Weights of a small mixture-of-experts language model, trained from scratch on English Wikipedia: vocabulary 10401, 6469 steps.
Below are experts of layer 4 (counted from 0) of a mixture-of-experts language model. Rows are named router (the router's row for the expert), up (a neuron's input weights, with its number), down (a neuron's output weights, with its number) and show model dimensions 0-223. Each number is 500 + 25 x the weight over its row's rms, rounded and kept within 0 to 999. Numbers have three digits each.
After each expert's rows: a language model's description of what the expert responds to. This comes from a sample of Wikipedia text that the model never trained on.

# expert 1
router:527448497464510523492498509511534457539462517515505498509496505552484506495494522501495468500490520493474496514518488480478463511511510538486470522504534492526487480487513513536460492507483479467521509550498490493477430477546503468513515527486497481491505510463470489523508488481508512518502551480486464559491460497487530491549495495501502494503512441514486497481433521484484499523509510515529536510520476454488494528529484519466467465516544506462501502460509488528513498486508514498519527485508478546512505520488549533461513540451485472487476465484467521581501502488470491513527482510549504499473507487530538503535469503513485509486486518540499505455475529559491483463508
up4:463465520451507505487508511483554516488500467477478496454491517504453521485503502512490468510496503496476492494455539496513472462499511515505506490535555540505504488479496479511504538522548474476537453511514508473527512546550510513535544540474480512459452507565531511494463520492496475497523488507489506541488514494498475495510487509468500471468550463498529511506510510512439525481512504502513546496526463481528526510509486493459511474530500506489509514454497505507506507494452477495444519490498503519478486528501499484493472445518516504521522446468540466539481525472496479523490543525505495493532504528516522493526493468479442502489473521499529491499463502538527516467535
down4:442491522513498473520523501511475523471490517496479509479455492475496509505520490490518444470494494459445505481483478500560488501479536528486529502507522509496489508481507497529503535468448517490512485515500454500492512538514485527469486494503551504490498507501561485470495531562501515485481478515509539546488485452475447469486522521520558481480504482482490504482521492512488533508528536510461517529536508477547473456435485467492539516493509481457495528499542485480463514510462483487510502501500517504504502476569547505515496480525476521511528481519496478496488550491482502503533522479460511510518465521504483504486484510509557504487532486514549476519495525490453507518490
What it handles: Nouns, adjectives and word-final pieces after the, a or his, like public, building, con-crete, buff-alo, often before of or and.

# expert 26
router:514536501509461492527534486509468510542520478496511488518467511501516469529532496531467484463533507493484485479494444503480453467508479512467531507502524553505519463484526508548494470473501494460484456519490511468507483501510495498509513452462501491509534504464492486523512504478479517524477534557476464509522476530508548494498492452482494507510544456487493485518476534501502492522523451516563508519503535483487484542521484526488487520524509489502483500452469483476491486522491504476532518532451523522531454506475489498457469483465507465469508510503525479519531484435514549484494502505556491488520496506539528499540484489519481495509532521522497462479552525525514502463516
up0:492502469462477495535511498509501500512536484483498497545459501494496520489501516494478478483520514463502456502521457506476505462451524504507502523487517499529538475465486520537506440466496504463470469491473525469506556476515461518501536507438476506555492489545497504482524481514486497487534513550505495440540545534515521473498470474468502476523473533512489495502499518478471498528505497518528562511518493522499477512540468516474515464493496511507512489497495521488510511508484523489500483504541477519481463503490539530494561456501489437487487511507460500488517499566515476531478552472477501535512498514491507509543535495501476488492519533480484488499506503544447494532517
down0:488488477471489507498418483514493481510517518492469507548510522500499501492485508463534475515503544522482522505500493506460486486482496496512491489471532478472441515465539478515512487503511513512532456514485498515466550497495467494471542507488477442531543505524517514529509510507513504504464503497509544496509540481504496493493546474463515476518435536549470501478551496519478496507521495476499505454502512515529473497507476536532530480507515509541548499449494489525498538556480501513512469509526501489524485540511466525511482528504445498479462483495492490497496518513534521477523519464494448555457518479493491511479521519507487468447501542544516480472517488504469504484477
What it handles: Short inner syllables of words and names after a capital or first letter, such as Sc-rip-t, rece-ip-ts, Pol-ish, Lev-ine.

# expert 45
router:444455475479506539480495474500540429497482482516524478498487486524500485535495489533493498498517535511505463477507475478469473503503491514513523541487500507531506541439487457512532445489512470436488502501506519536526515509467500483480530515459494510517461519466500459532509502479484532508496478471491427522524524500528494508551483504483494479517533467480523524525478559514453461501498506513537520513538483479461488538509545478482455494487501488506491461517468514483538535512502506508506474542488479490490524491533488520477477520513508504500513516550520482492509498481480523517516505485514514494480494544504479469510484488496497495553514495544538482520539514550509486511459
up1:495435485501526516488470471491555502465486467484500498498480502487527511530502495541478540488472499553496496489537471491516515498519499550522534520513507478527480498493481499487538509500540516451491460518529518535553522492457535460498459486510459487467476528448510521508513501455504513512527511512504499447530494547478514534494494480515505509453472525490550478523496525510474511505497478484519544559506468478518484473543474496494496492536479541497468487544479527525484474505485470505548523481465477472507462516546488487502511537494545443511485471495478498487474479556489516475485500505503500446490499531507495525502500502488490501512449484495485512476497502513469506496536
down1:484484509495478514467487508503531523502521503488502490504493491494538533520486460424482512524511478484502505477530513505529524516534470487491498499498499493499504551482539467481545483535523516440458498501498499515503448482446492450522498512509489521486514489535520520514462503494469504517541507492489535472518515528507447538491491513519525508501513483497498497486522458457488480511462499503553494511496481522531469448505531494526505521440529519542461518515505461495472505527517467519511552472480509534523474502503515500525467505511517448502481520467457454461462499447495511539493502516517455484489485507536479505471481501526490525512525508510545528544485517558472488512524
What it handles: Short consonant fragments inside scientific, medical and taxonomic words, such as D-ac-tylopodid, rec-t-al, ovalocy-t-osis, ru-f-a.

# expert 35
router:518514460505511517461527492501551476547469489495514498537508532535515489485468497450448487520525546485522525515465468518473488520500481513468501504514515490475499494522541486490507457489538479482506466496502551494526470483525472488522472537479454513483480508471455461545505517485528504478501530530477496516473514512543509535536512454480507529498502509503545482486481558515513467554498479547503496516496548484496437521540519522489463502502473471460503504522458533570483519508498483513476477479447483513489517533500523480472529511475493526497485471488447511467487492477501518548508467531523532508501498499513517452502497498506526510507534481506484511484490493477504493497504
up0:528507499506498498459488512514490485473500467481496485478529496526498477504463498500477488494517515474508520504490517507506498487525509512546471512531514497454459485493499463493452490457496523497491467515501463506477514473517480473525570513507513546474510496493466500517551496482446530521513483503504530512458519480496496514437499461519490536499495495485553483492468522501499512534461516504525507531517520529517511499476490539542491477479512484445525502504487501478514520538488484490481478460497474470532519494487549509503488506525509478509513493493454494456546548472484501540502528538526449514527525446498500472501453486511478499517552519543505488480536521568461470561515
down0:507523419489501493485461522488480516447497563521443549515481511516527468483481504462501513539482497504511510482514494521533474522484480512466494478506487470480474503512511458470473478519476500497534501487484533481493519511501562479485496521479501522533472502567502499529520528551506486497539496499487460492473518484499474549480460481526503475528527523508510523509460505520498527488504504527469472475474488486495495452481500482521513495510512510504469492498490490486495541531490509474503524486480499521467520496517539527503499529514515488527485508516520554500507537536457487480476494530528504494525519448471492495484479503510478448519516500543494439510480484512460509595493
What it handles: Prepositions and conjunctions in running prose before a noun phrase, such as of, in, after, during, from, along, before.

# expert 22
router:520510500499489511510494507504506479502469447472501499531498512511523506476499464501492454487497532484486491473515474463452494482495466499504523485512512537467494497504525472533510466471528452493495510516443517495514493502541522512505514446495488535506502482498470477550495532504527510533456528493475457501497477551563500523473504508504497474484481474514533538512449521476484498505495492511516513512487506505494478526523488524494483494470527492456543412506519486491510516461516452481547505512476494502510499574499518498479471565491496530490535534479468502544484509467532494511495506513497513473552470508472527482502529529541511522522526564554480502518524497484508497470502
up0:490499548508543478512482534463507496482518545518502486506483518527529472477448508517508500500568498502453518488507467478474504511473481489525515471526504474453516477478494486502514502512484478452528499508480543508499515509558451510519491466468515498464510539474472460487489526442503488470427485490512466537521483507500479509493490506526491517485512509476543519545524516496447512508493520472503507492481512537472472515519474535516514519445515481509502495512491497505518486470468483551508501521482512502483509537499524511525525513538527477516537506439459518453516531498520489486503445494465497545490525482531458479487500509501502527510515531503516469514515478523459543542501
down0:494471488569508468517518530502497496536506492533514508478515494527472487520530473459523503509440475487452519480494480494483498486469491481473493491482509556503505502527465493485515527516510530494500489461562484513505517464506490492497523542506474474468475521502548526511475507523521466492516465486534513523526511507486495496486492501486488472502535521479566535497493455483498529489518530460488516465438515455508449489502522510493523502519481531515516524526498500493482536499469484499467504486502463490509509522536538518502499497533472525517472488501477487456525491515479533556522504468453512523462474495505507567484479464559503462506501542534490502469539469451517491507491
What it handles: Words inside proper names of organizations, places and people, such as American, National, University, York, ARIA, often in tables.

# expert 36
router:540471485511501500505520498533548471541499456513479494524488537514479477475487519493491474483500519473481453518524442494491456487541489484522452530535509514510486508460500508559489494518483500436500491513489496471499487474523498495477493478478503507441494538516503515532478520492523494483503486526525457541494459551504510530496509508518505520509481419516490510502473541461495457498512485523490529494491506450486492586502494531480469491493513460487519485461500484503508487507508478477481491485502511528541503515511515491494496532452459533501527496477469509555490500493552498528512456486507501497494510495514534513513467545509504517526490537504510533459550530512547485493508
up0:529546479495511524471470505473538503474483468502517521478524518545504496532480486476484567518485493506479491487491518465492479433504500513511552512540513480523519499519485483506500482471486531440518508540503534476533470485497508491481521500520494511485503472450489467536474511513515547479459487467499477532546500498494504502438459541557477534525482505512453513531478523486498481472495536539535513478455499518477484478499494499564489488475497491476535499488475513497491460499496516485469505502520515508453497552490499535471472519544509462531512482501516482539498511464510472536492505536525522522501479504482481518520499512501517531524481536469501466471477475517516494449517
down0:504510516492473530505531477548487498460517518540492454536531483490502496505478489501479531514500495491499504477519491527510496496488472508506467458509544492497484478533480521479532526533485484553535517494498532510487477501519488495525475502505493496540464502495475525522507511581475502506503435487457511553498479483499487507471455496487550504456436513498493469538505495486504539444504520501446459474486488484543502491505481507517536533502486533490500486493495489513464500486527504504507529504529474501478519543474468539509494496520520444539497440530511471497520488439496508487473494527512509527565483515507513508490556474496447509476514500492478507526457506509509531481501
What it handles: Final syllables closing foreign names and words before a space, such as Rafik-i, Ha-que, Murfreesbor-o, plus He and closing quotes.

# expert 4
router:517457527537492499531503478529489494523456469487490490531478488495553494454479516524461493466502541511503505476483466543456500508490503509488503528522506498475441521482519466520511495489513508485495485480455528493505516505489512517516537470480528495507504537519469503498528487481516558538517517519493468527490488502482479498504488464492525455524504516502477522499506531508529456520537519501533508518497457466480481504517493462466435538455472507490549481505521506529521520502486469526511475488467494534480479485524476490524499534508463530478518572547518503513479502483537523478508462507549535433527492483515509482514514529492535515512526466517486547510500540512494503465457
up0:454478506535483487514533480484505494523509481498470529461467488492541464507532496484544511483534521539502499506463481539537456495546469526544463496521499498477455506492466476562504498487502523522480541490511508484526442510483460506505499471491471469510513529501485514479503542511496499500507488552462496518458517476505470536496521478484527503488545511502525511492487494525475507567503523497517489460456497477508479471535459474487458485486486491502529495524461472498500512491485491525541490450492462500482445528507538457532502505491475471504524524552502487544490488448480494508501493494513517525439493537479493474529512510512541509515515503512488509531500524539497491541515
down0:460494506536467494517502499504483546528534503512542553472508528543457504530465534578503495516497521512522514448480492507526483505436515530500565505496485498501475529473535512520516488493528503536458476505525504499463506495486481514459521502504493452472497473480497513513533539500473473527544448536531534494496519472487507514540453513516507478532534487459497461504494465507483470494503516517488538538490503530512471513449509471470521477496488479465530509526489496544492494499525503492540491477476494485538487503457456492523495514504500488471480530476504488455527498508496492523494492471497476519519489493454463536501489465495543491475495529513512470502496446493486489516523
What it handles: Sentence-final periods, closing parentheses and quotes, table pipes, and the == closing section headings like ==Family==, before line breaks.

# expert 41
router:467519531546477500495501521480521465555487502517494489500446520515502550500540517470464480529481510517512521450509460521525455482471485493512499516540493531484478482501507493498511460480478467518505486494477541495504501509516490524523527491508515485456460481459474520528486514467493476539453498470500516471534504518490492481485458494485502467537477466499510550521510500547459514532519469508528520487508524498492506509484454535455473528507458509435520486478498524473519533493520477530504467522506499507500459533514508523526538482507486505534497490494450501532475490505529531476509472501530496506546476545470518493507547458490527495541502539524475511518524524472479495446527
up0:506539550474494561511529533512527463551484520459494531539482527497476478551514498478473496473537534498468477514456517501479553516498508524482471503449487485503502449470490490535452487492481506495523479517492474524460499519501491485520566480473536483465509488520502483497542548467490544534492511474488479533492499520496475468558488520543499486478508494465487563500510500502478493495471460519514516494511530502495512529477494514542526467475490521471525480499508517488500513485500494484493477509481501521463451518557522493528509497517510480506505478443475516502501479480496530475456525484500471499497530493494485511453527546494512496548484495522491534499485464504472468520484
down0:540502525508430528540538495484511475481534501491474518494487497532467472522472539476495509490538506532502474503491488475533481515445494543512536515524486526478499497485456516534525480509496493516539506484530457478489504514498488456500498532466514510497514501499458518503509472490553512510494488484478488525512492504528485511504518527542489492529518491468529503477475481501493546470516489533481499537494520502562466516508539482507498424496460500523478471494533534507509484516484488473517466521508480523457506497450498501465566512517496521516482539447507480517468483492511481524473513458529495524483531498488492472471521473544479467505498500441514530470559460486481492508478
What it handles: Label words and first pieces in election, sports and infobox tables, e.g. Incumbent, Candidate, Did not advance, Professional ratings, W of WTA.

# expert 48
router:496462475537452483494494469540490485532450473454463493501490502517550476474477487510486470490473596484491437522512497465469509486489512518523523518543513502481485513474535451549552510486520497468527522501479513499492500491497490469497499519502464496507476501493465498506516510476547505493500512499466473544493489489543481504508513517506503467515480432508512518502527523473501459515507491494539538509505511484501438542509494536471473504500497489498491484458486493541495540488500510524525459491455534512531514507470497485470552560495478479485520488490496534532490530494513499534485480538518492485519486491496500461491523519533517483512507496553514510454524540518496500479488
up2:534479529453484492491511523540481512511493478495503464510471513453498480521506476501501479518494505485493541530474509480465508504492544471524455526530521497502526437550521500483502485488573508470503535449515491452483509501527489496480527541506504498564492482470452484477535490516522536521516508521526438496486519478484498524500467528482524491487507455459506530506508526527471491516529498492520511484512531504462448502513503502515530478464523548486486465478508473472477499539498508459491496474482517507521470491464526528502547558506476489498502511505518492523500464499520521507512521485526505464490482486532516538506542498503481472519477520495491447488512540464479448538510
down2:500498518483517473494480506506497529522465487489519517483503484514487503526506528508542516471507495503499512471515488504496474505482491503538494509497490537485526479557488502496514525560489450466478461485503464497488549492484491517533464520545503517497488534457566506514455491468519502560484504505464543442497522526510491534518518501517487462483470496482478517529455529511453476519473544512526497458489481443521506522492533509451491504521498514505488513489516540496484556503486502497467477515472467522496511484531492522515461444476485536456498485525519539506484506473490525460490507530538511542514487547481536444501481508500498506506490459523478496470457497493533507527463
What it handles: Commas after names and the ending of person or group nouns, such as writer, climbers, members, director, Entrepreneur.

# expert 21
router:538479473494480500492517543461535510553496469488531494501476500531522542475533492489505510504476480494484466480524489506525464463494476468470517526512540530464510504498521473518482506482470502509533458494472511500480510466524493513516480501521512531473495549471466459490547469442526484505482521495497516481509483492473535520534473482444492465499527458504496497494518531490506500522486534510541507491496474505464491520503491535486462451483481488455518505492490491505534538483488507465478521474444437502554516499491478481499505481507478496544523483534473454548467467499488537483551487502510484453531533535522500486522507500492540479491528484513463499522538524535502478471482
up2:534469535508445496494492489480547494540491482489504493514507511520523513536501509493445523465446506511490487501499487513490477468521490508474500535541491509456485514509446517501507545519506489442468486480482432498478492501520534440473512485523529503514461514464494528494579513467532500515490490481518506480525499503490527514504524481508484554489534508536498490510505468487500486507519514543503481533496480461469498508516511529480490522483505519484540511521486484489575529507516470514523499514505485448510516501474521488488501509531492472560504474498471461490529483517529526503529524483475487464504441495436534510515504508503513469522543509502474506496514474492455522456488
down2:473530465553449495462450493461513504486499469508507517519492473515481529522505513526495494470506516488501523452463507452480490526460541488551474519522491518448534519518495479453468495486464519489500526451522511526512494502481507472507481478505547500490504470497510508496535513484481482493511482504489484498545473536512540415514482499517478537503487529492508506519516525497534527499493546514450510512503487548484489492513437478511563503511486503518516489516504504493536506492475532489496500511482555454519495496513531551493504525530506529502529515499521504482528529482470525475500490497505526517532520493453476520490458524522490494539497493479506483455478471490453510460457
What it handles: First words of headings, list fields and sentences, such as See also, Phylum, Born, a, an, and year prefixes 197, 201.

# expert 60
router:533469516500481498522501483491503507546498514473517445483499540490530504499484492503459476471471490507497501512515491476457494482507541477525493478481535501535504496515540475486503524463485454506493499522456498498524491507488473529477504523512484506494484509478479493505478478427525504492522506497485469485542545543513476509535480481459460454540515470521489494516473509473474457538505506579517532537515555496478469495551531506483455479535466490472500505446475483485520480513473523518523534515459533517492489507477487512490477510515520506520515529532504523523493480462513474518489465510513529468461546516489503437503505508510521489554503480498469522506527532520452476485475
up1:500496503527480473507526497510490478503476455499490505532494466503506492506507511518455491478489512495492457503553520520513475520536561486518543473483496454510435455512474489511535475520532522513459502535535486510512467454519476492519528523515427519478540496505510483512462517522499504471502525505437504519461492478511520483525476478515560468512560512481518493495493501478505478525540490507517569460546500501521510479479490518495534478474518485494508500490554529506559499469487468481535493533493495465514530488515500493496466447550504484508543504496503510507494477492499511497493461534513507497505470452502475497452492500508500506522451485499459505511510504501492501521540
down1:459509513497473498524484467504473499484450469502495489467474463465491511521541554559520502461511534491513459503480514463497520480472533448504541498446440466503511453526459526473507528499479494483550466489509487505521495519511479513531547475469455476526502537499496537476494503513486502463511489510516527472509492490502559474474530486505523539514494547482505488493501524456477536492506493503482490519510470508510494497523449488507454520523491514487493509503506526463500540537539476501473493540490525497505486532546500522463532502460541473498510503527551491504537495493481552493499520528466546521506477518482502505527481513481473493503479467500489508492537526507480520503472
What it handles: Year-final digits after 201 or 200, and nouns ending a phrase before a comma or period, such as history, languages, season.

# expert 28
router:506508523524517497535504544515499463505509486496509472533480512487532514511541500493456490492521507498470474503519462497459451488498509493476463494503517520482489486503485491509505470487493438487549504464478529463512498502524477497531479505456504519479515492519465494563489527511506473478468510499477479527522494543566493515484528473471483484517509497518544542525509520518465423494498492526502541496497526492490482542527469522469478543493503488476526498504502532485536474473492458501527506521472442512526464523497504542483460532518465532507478495483504492514479512452511482478495517483538504455487464482553527487463504499538543541481460489532488508481517485494548487469473
up0:491540509498549523461528480481500493481466467479528525533477523485547482503501441496451484491488544525488497514486464480518508524526520472524548481513531453530511508500509507487511466483511462479516513482481515524543493494506494525488531458504474570506556525519511451525492493491536524537500499531492481497485454502502525499504491500497517509455480497543470515517520462457513485495503498494519475523427486518484461510520494479500482496495486493495498499503542480477515491492447488524499472486465486469497506532501503521516507513501480476518498493540481508467456540475496490499502464460548521522523536492478499544521490472539547486452525508513461461535450499518530513509484
down0:514539521487497508534501533485515519498498490512510473527510511510530448503533441497505482525493560510442526470561537498480507516503486489487535442536527473466490451566466523506474471502514484502530502470502485504475516479496509513503531462527467494504487497525516472513511481526489509543468483555507489479493502510486520535485524506482522562460507522494530493485516469503518471502547496472519435511471488498490496486518515507529477464499505508501504510508481486508504528521496485536481507519552479464502500509520485514509524475511502455492476564475463507494459521512501448449462484463495483526485513466497469499513529486541512506481514485489518472548464521482497510467472
What it handles: First words of multiword proper names like San, New, Grand, Holy, Red, plus byte pieces of Japanese or Chinese text.

# expert 59
router:473493470468487534514510471534513466514462449516514475505501516516510507458458534507518505525514526474533498475524477504476483510549493496477490461544490541543517513474512468519492474463519474496555481492450514492468487472526497520503469484484475547460482467503494482487535534473479491530482566535515462531466510499512486524498456418514497508529517468506541495496507469485483473492504510514533507528487526487500473537540532482488458496485483516471492482470467533511484497538493486536488522514480460492491510501456497504492512539460520505461498476493463487482471495504505495522499484499540553488474471527528524489498514486537499501486513518532503503541500534543484528475478
up0:518544544521512490521516474527488450515508482520513508532450448510470516535501484495481519514463480437510457501503468488490532510548505499511497478525520559567495468449453464558478509465491547533481535494511557508506445496496481490503521507516494505535524501500490484490496526498488507491511500519533521478508537516515469507536445512480499514499508491506508513461496483459493510482520541487533541515472515506486512517483468520516505525493490493488503485472461525519469520529495500489525489521479466505467473542496502503526522467491474454519520507503471467525515484455507471491499495530552486457513428491498492504514492466531478474532503465525486513492518499505483532504485
down0:480511524529500552500494517515479469493478510494491492501466467507467486502528504528473485486479542499518492502478505509516514503471513513455492518506500507526499506488490469493552502481495544532458480467493496482535532492519467516523523540515481528502519467473530474479485501505501537478548504494509516464511479548512482514544461519512534478539462458462483536473484485496543492455462516447483508483510513496495499529462489422481508564489485484500483510491502492517513531471525507548473527494530530493457550491495556515538513520517504486511471502446510483491552507497539523530513497492479473491475462497490495494459479508501503500469436504507493464553522496502473507540517
What it handles: In, on, at, of introducing locations or dates, especially "in" after a school or place mention, plus sentence-initial In, On, During.

# expert 58
router:461480538557482514512496514521487470556477445516500484510495562493513521442516502514475494477549512512522489518483471496486479503521520481470522523482491482488494489493513510549509521483493502454539528465499495464504495516510490538524494506497514476466486499512470508524525489502497487517446519499515461509488494488525486519492501487464504506476509506517484481517473515467506495518525469532506514506472503458470479500540511506481430541497484492498520466483477463516524462473458475537496475468506510574510468524519489489490543517524456516507511513488490505499459528479481508474500493520494567478532496523454541484492506512550562485517514481541528489467510525465554493475476
up1:541509486510468464453526480476526522552492538491528483523506498490522529498528473508509490514480529447504476556514475475507503517523500475502468498502527507547525479483522431517494533496499469476538523530523478508501519466515489513494481461509483486494516519531517497480506480508493515511554493475510496478509493475522509490518513450517480499467517491479453466524532480508523498487505503509486535492460480477477454518509505483443466512515508489494514468497518487474429494477486474524540484527471499499510457505485514520516479509511499481549461517501499512472505535495548467480486526527468500553535543524527533445490508493483448468546511516488513490477567506473535481497497
down1:540498493470506448490489500480471517525501534480497462488544507516520466479529475497511539492478486481525515504519512499518498493508460476516510494527493521467549490547481482490462510496512500519510502524446475534487494479544506525494473480528500485499513538533499462529513543515490507511516502465524472480520461507466544444498497507520468482485548514482473474517493556517515460524519472526500506525473484482506528446488506460502510522477520490543512481493433514438495517555505472485550479523475534489497463505515529549499466499547466496487441518515497483487507508497545457525467482479512517533497487513512474512477460499470500481533499523512534514546488492484499492513488
What it handles: Single letters and short syllables in foreign names and non-Latin scripts, as in Japanese kana, Chinese names, Polish surnames.

# expert 16
router:538495449490502495503488512509514480502436449481519451526514533524490469476523493501460490496516525475522467505498483487488506493523493526471519519557514533514497515504522520522503455494514468509530485505494533519510454459552519515559493494495486501511520536459498483513537521480504507468471516536513473500488527505514525523505482469504482466524518530496531495492504513512461458521482474523498547525498548473453488497551507472472473497522522469484486489493443555556511479477513486515524468496476482511459468536493517537458504498446493498462497506528471508485510505494548510503521472508537503465472509488516521482490489518537531498494504477543512516494560536498506528472483
up0:443507438494496490530514494533499487514519471495503522500476505504553488494452478530512493503506450473438538506498482495511506482476484528526506510525515442559556490501513517475484491532495499506505542488491478495500475489504464487500466536482474522525507513445534502505524479520502500475470487485461531518498524475514529506486512560509470489484497460513517532553474514489488494495465534503547506513526482505468453546481508502490488521526526522456510487473487502521517487458521506495497545466480498508452507536474496518480532490539479460531518474490464523504536542494463481494505508482504515510554550493507513487507493453476506486472556508518496452504461490513498517518511
down0:472506470540488531478508508532457480521501529448477490504477562508504525516501543532513496513474507516464485519484490519506532524476507516537521483442445477494506500488479468493508519547493550486509519518497504496476542497462525490524518493527487503484485531468537551476506503495482454549523465473519496507487496470493488496496548546460540465486432450520506480501498503487511479548517523490505486488510448510463508518503518518510476488507482508499480494468464495488522498489483509441583518495474497484497472484528515529449508518503484530519503480489491554539503491478508505481521484528508502522518487480547498465495531481471475463500502545497535502475528493512488497479501
What it handles: Prepositions starting a noun phrase, especially of and in after nouns or participles, such as colonel of, during, against, between.

# expert 46
router:512504513479485490467511508494475473516489497488493502471481522501570513453449490520507465462463502504526506518491470488469489494501521483477486499500534529514451471456500466513523503455510474472509534476479506465506502497506507511491508523494466540514515515495499505501481503431534546492487506554518431510501535552555507530514463504487453458519473493477485510515499509501493491516483541527491474548529517484480475518537520471460476504519473502477525511480490513490530514498483493479536500484474524492523499569506498521509494566508486498498478491541498527500484506510499516536494456512543534453485492487468496442536513501515507482561524502530481505481527536523498479488461
up1:483508494437509468508498503482532471477434498476471516501516523507527508533476525488505448497514510495513482522512491567490477530497489518486534506512462505517528522492517494500492469473461491509455491464502514498457481550468507534521542496497497521509494507475512495537445483468543447518487548479491475493522510495477521512506521505495530502518505519490527508483491506528469471514490550524465510506493487502520459476471466528547498515522469470546478496475448423517482503522539493506521498551475491483506539522504520519518520495468509470516538498469534546468505509474512512461510526510507487495521479516502517457523510484467482487535496507533506469446523537478478472487518
down1:494500467491461495495492511509467512555485522509488493486521465489496472491484525502502491496470508504541473493462499537498518505500460524486524513476463498458524505524494518525487536471529497469499535498497464513511512500474479460521537490460514464499499534488530546515474515522468481558463469493505511499476520496516502472496510506489502485532482469529482488508495492456497476553478534522508503544521480533475491463502482538497553506500516528513483513438470436498478539516465492480498486501522529512496479528558502484501492515529529493483480518523464479500545500528522476504539499528486485524545569485554483526501528466414465508464498504500521506476500462499504499483523
What it handles: Final pieces of words or years right before a comma, period or line break, like Punish-ment, bomb-ing, darkn-ess, 201-9.

# expert 19
router:460496486509476473526515506504515480566527463518498477509513532480490544504462494480508479501499484481512469527511488458505514484509504504502475469470540528493478513525488498510522502485498450470482511449513521506446534476503482499469553467532527520513522498496473496504515486433518527562485540553494492523522502521474494522492492480439526497477494495466532522488491538537514506504493531528516489473455532521473521511507519518449506515511517478475495491473455522510519509513461475501513491482500516515484480543493537532495467526486508494515519502526449513508457518485517498479498540528535522453510481496521536465515522467512544467525481500539504503525536540498548460479471
up0:446447506468480514496514508520502465515512487468517477526528498478477498476471490541480508525484505504488476533497505483506538485539497488526506497455501543475533497526490509487531496507547508493501495498463538509530523517506477491479492524509519537513526482518496494525487526468537480473499479543520489469465494481520480473504477509483448536550468523526515493522498514493509461515446507504523559490490501501466503507506510538482496511550467521460441502487486465512524509466450543526451447536490510538494527477521502521499484503513545513521522491471428513483458480535509530518491515457492540479537487537492507516495494473514514519507474503496473490530483504518489496428487
down0:531511487528500521499497525534501477542500468500517457490487513471525518487499550517486478497492498504479520478506515517518497504489544531549474505485467510510483546468546504488504482558491494520512480483486483528507497466483491485509455496534494445477553464527512493506524472448515475501504483512478485494476524462522512505512472551473465521494529489530508460495470487482461489498503537491490520512539545513531537505535519483498475520519479460469523510500538503529504456493501542555498492517519477455459505450527462467512546471452517511544445483493539546454531521517513510492495489443498498510488493535495513492493484502519499512497447521499492499519458504498483490476472
What it handles: Number digits in dates, coordinates and tables, plus word-initial prefix pieces like man-uals, dis, pro, Con, Sec-urity.

# expert 7
router:522481449530507501520465511486487465534488463533510492532476518511474490458502454502492474520506528470538511481537466498513472518532520499504497500520514519542446513485511472528480477482520489469498510510476544496501503462515492512510501466453505507453492489470453493523532515482541498528510504483480498511501529517503498528543498499509469502540511470497510490510481500478497476486507515483576483492510503424521489497521517529488424534484475463486496516530491486527484516465473475534482474490480453528473462507473499501505506496495497505485502495515462503485448508504498513493561450523516501470504500556489511509503491482532531479561560541509530521524470524540510514479502
up0:523531478491506559509514497510514479525484466507520493515501492534501499483519491517500508497453523497515491538497510509496503475511498535542493523474481515512483480495497500501522483574488493490498497527505469511501479430548514489457477477467482517526453541466479454510497509510536479484477535517473515536496532502511527501515500517516513477503456502502479508494478463479458536506467541517568484539513501482515507469514427496536487551498497490495510523524484535501503529426504475536511459496478498523526511506473494503475480488495523535548485536464451488461460501513488528523474514510508484511518477505506488505472490447470502497488538503514480510542473517457465488524454
down0:467483520492514506495521499494505524470498463486510457491493455489505500477460469526523479507500510528503519551498519492487490509508473474518496500480482500482459503486500481507533504572523518497509475494522490464459489521469474481480532514473495511530496482509510479467507543500514519538508491496471481515481508493523490515544497500470528507541439533522438474525511445544506493501522499497520488528503476521492575432500476529511481495503534483495482552525507505510507527473499501517531466502521492473480490494458484521532464484493515550504465494484495505511488519497523545421493484474478505524544519532492495519461490493480475515549535518488466497556450512496516484549517
What it handles: Capital letters or short capital onsets beginning proper names, often in tables or lists, such as M-ale, B-aggio, Rh-ode, Ch, St.

# expert 42
router:487505501544470548493479495489488480540490512520546484481497495510477542520518513478465480496532520507495521509489445517486512486544503526487503480472530532482488482474534486504473513501522464511505497525450526504558521494485477502493476517459503506503514497429495491514522513507545513528507493460479482514480478478528508502487505489457484505496469450527482547512501503488505441524488459552520502512503478508489487529520558462473456484490498516487479513491474480511504488506466518492524516503517486543489455511490508550510480498474503493517509503492480472504479468478497475465500474496538547456521472531486554468461495480512554544491464525489532535495529507522551461512442
up1:524531499549498529474488459523541494498466486513526469501476542523523490503492525493469487496557558532526524541490441497506532512549488484426505504411490470501520503486526504515514505472510475494493489509495531509517501490503482490503504519509528501497516462471481485505504513477534515480478478510500499470467507506527504475500533462499491488527486480495528535504488520477537503506510465511524498541506521551494456493512510502542521493465489471496444489482516467447511484505517483493514522510492499499542483522510496444514467489540538466474483502520528491499486524535482486517501500451551501457488468510515494465467517498491522524480490473482520524456471547491510443508537
down1:515517517531549496483537517531453483462510537432499496462520507455494518505489494477490499493502536547480481561484464522544487476498530514530460525461518500516488488516473479498513502509496450497480489553507510504505529524479485496503539482497555479564472480477482517482490484495518498515483485540495524500508507516482553487466513470478505480496463495522490508524529543480507493514527487479434495494540483491501488485510520520507500472496470509559519479489523513443465533540504504489524535502491489496497480504483468491517503486541498481487486507514504480440468527535489481504508504487497445537508491479546501462491483482531509509484511492445508525453473532492557508506496
What it handles: Single capital letters and short pieces inside acronyms, names and CJK text, such as I, A, O, plus any- and (age.

# expert 10
router:490500508556536515491496490482540471554487519523504469525463519564490495505484493528456475493487553505505479534500478514510509471517485542517476479486478536485532488451504492491469445465452454455486455499507517480523493483501470497521526521469484530513480498450492485497524521483493523526523508486485478489556504494515506522516464463507493456481520450513527517512472497498495512548492467554527555469507551490468512520499469491469472466505516480525500490497505493471481505508503508502514477526502515527530466493509482525512503483526488496475504479517516472507508486438527545512534480569531516463495490506522530503495482469505479492499472498484505514473556535501532492475490
up0:489488539540519508490506510494474513526531534508478503506463483505475508529510490489472484487488484532500488477467465487507530498471503532474466495535420479535481515508474585514505501491491522480470488495487525467504499445514469536489478508511527539480545495504487516496484479456509527483507539477515473521514545496536489481481481505488514488519486513489461531540490468564489501490479502496493499484482518521533536523505537488472496537510488455500504513481508493492548493450456511507467498523489540524487516455481456507506486480522479569526499500501531472481490503485519535469523512478528483476469508493492506486550500489520528514534522506552423517498499496511466485465483
down0:511497503496507538491525516488510544503486462487510529490495489503465480502520471503514518441467520493489488472557492505488509503500542504482497489468465534519437479531499519494489536541459541519516523488510491495495515511516529505542493524503491496520533477460483534461548466490497487439517510496517446546472523516530514491501499466485502501549484509479465499504516463536465508525485517528495461513471472476499515455533443572484485490507525469483497498480558489525537514502517542499508465479468505490481508513483503482559481507485479555508517520516476520513491474470477489527556507511486492470452440504455496462499489520494524480530504513494518487501515514484505494494513
What it handles: Word pieces inside common English words, often after a capital or consonant start, as in h-iss-ed, prot-ot-ypes, amm-uni-tion, plus score dashes.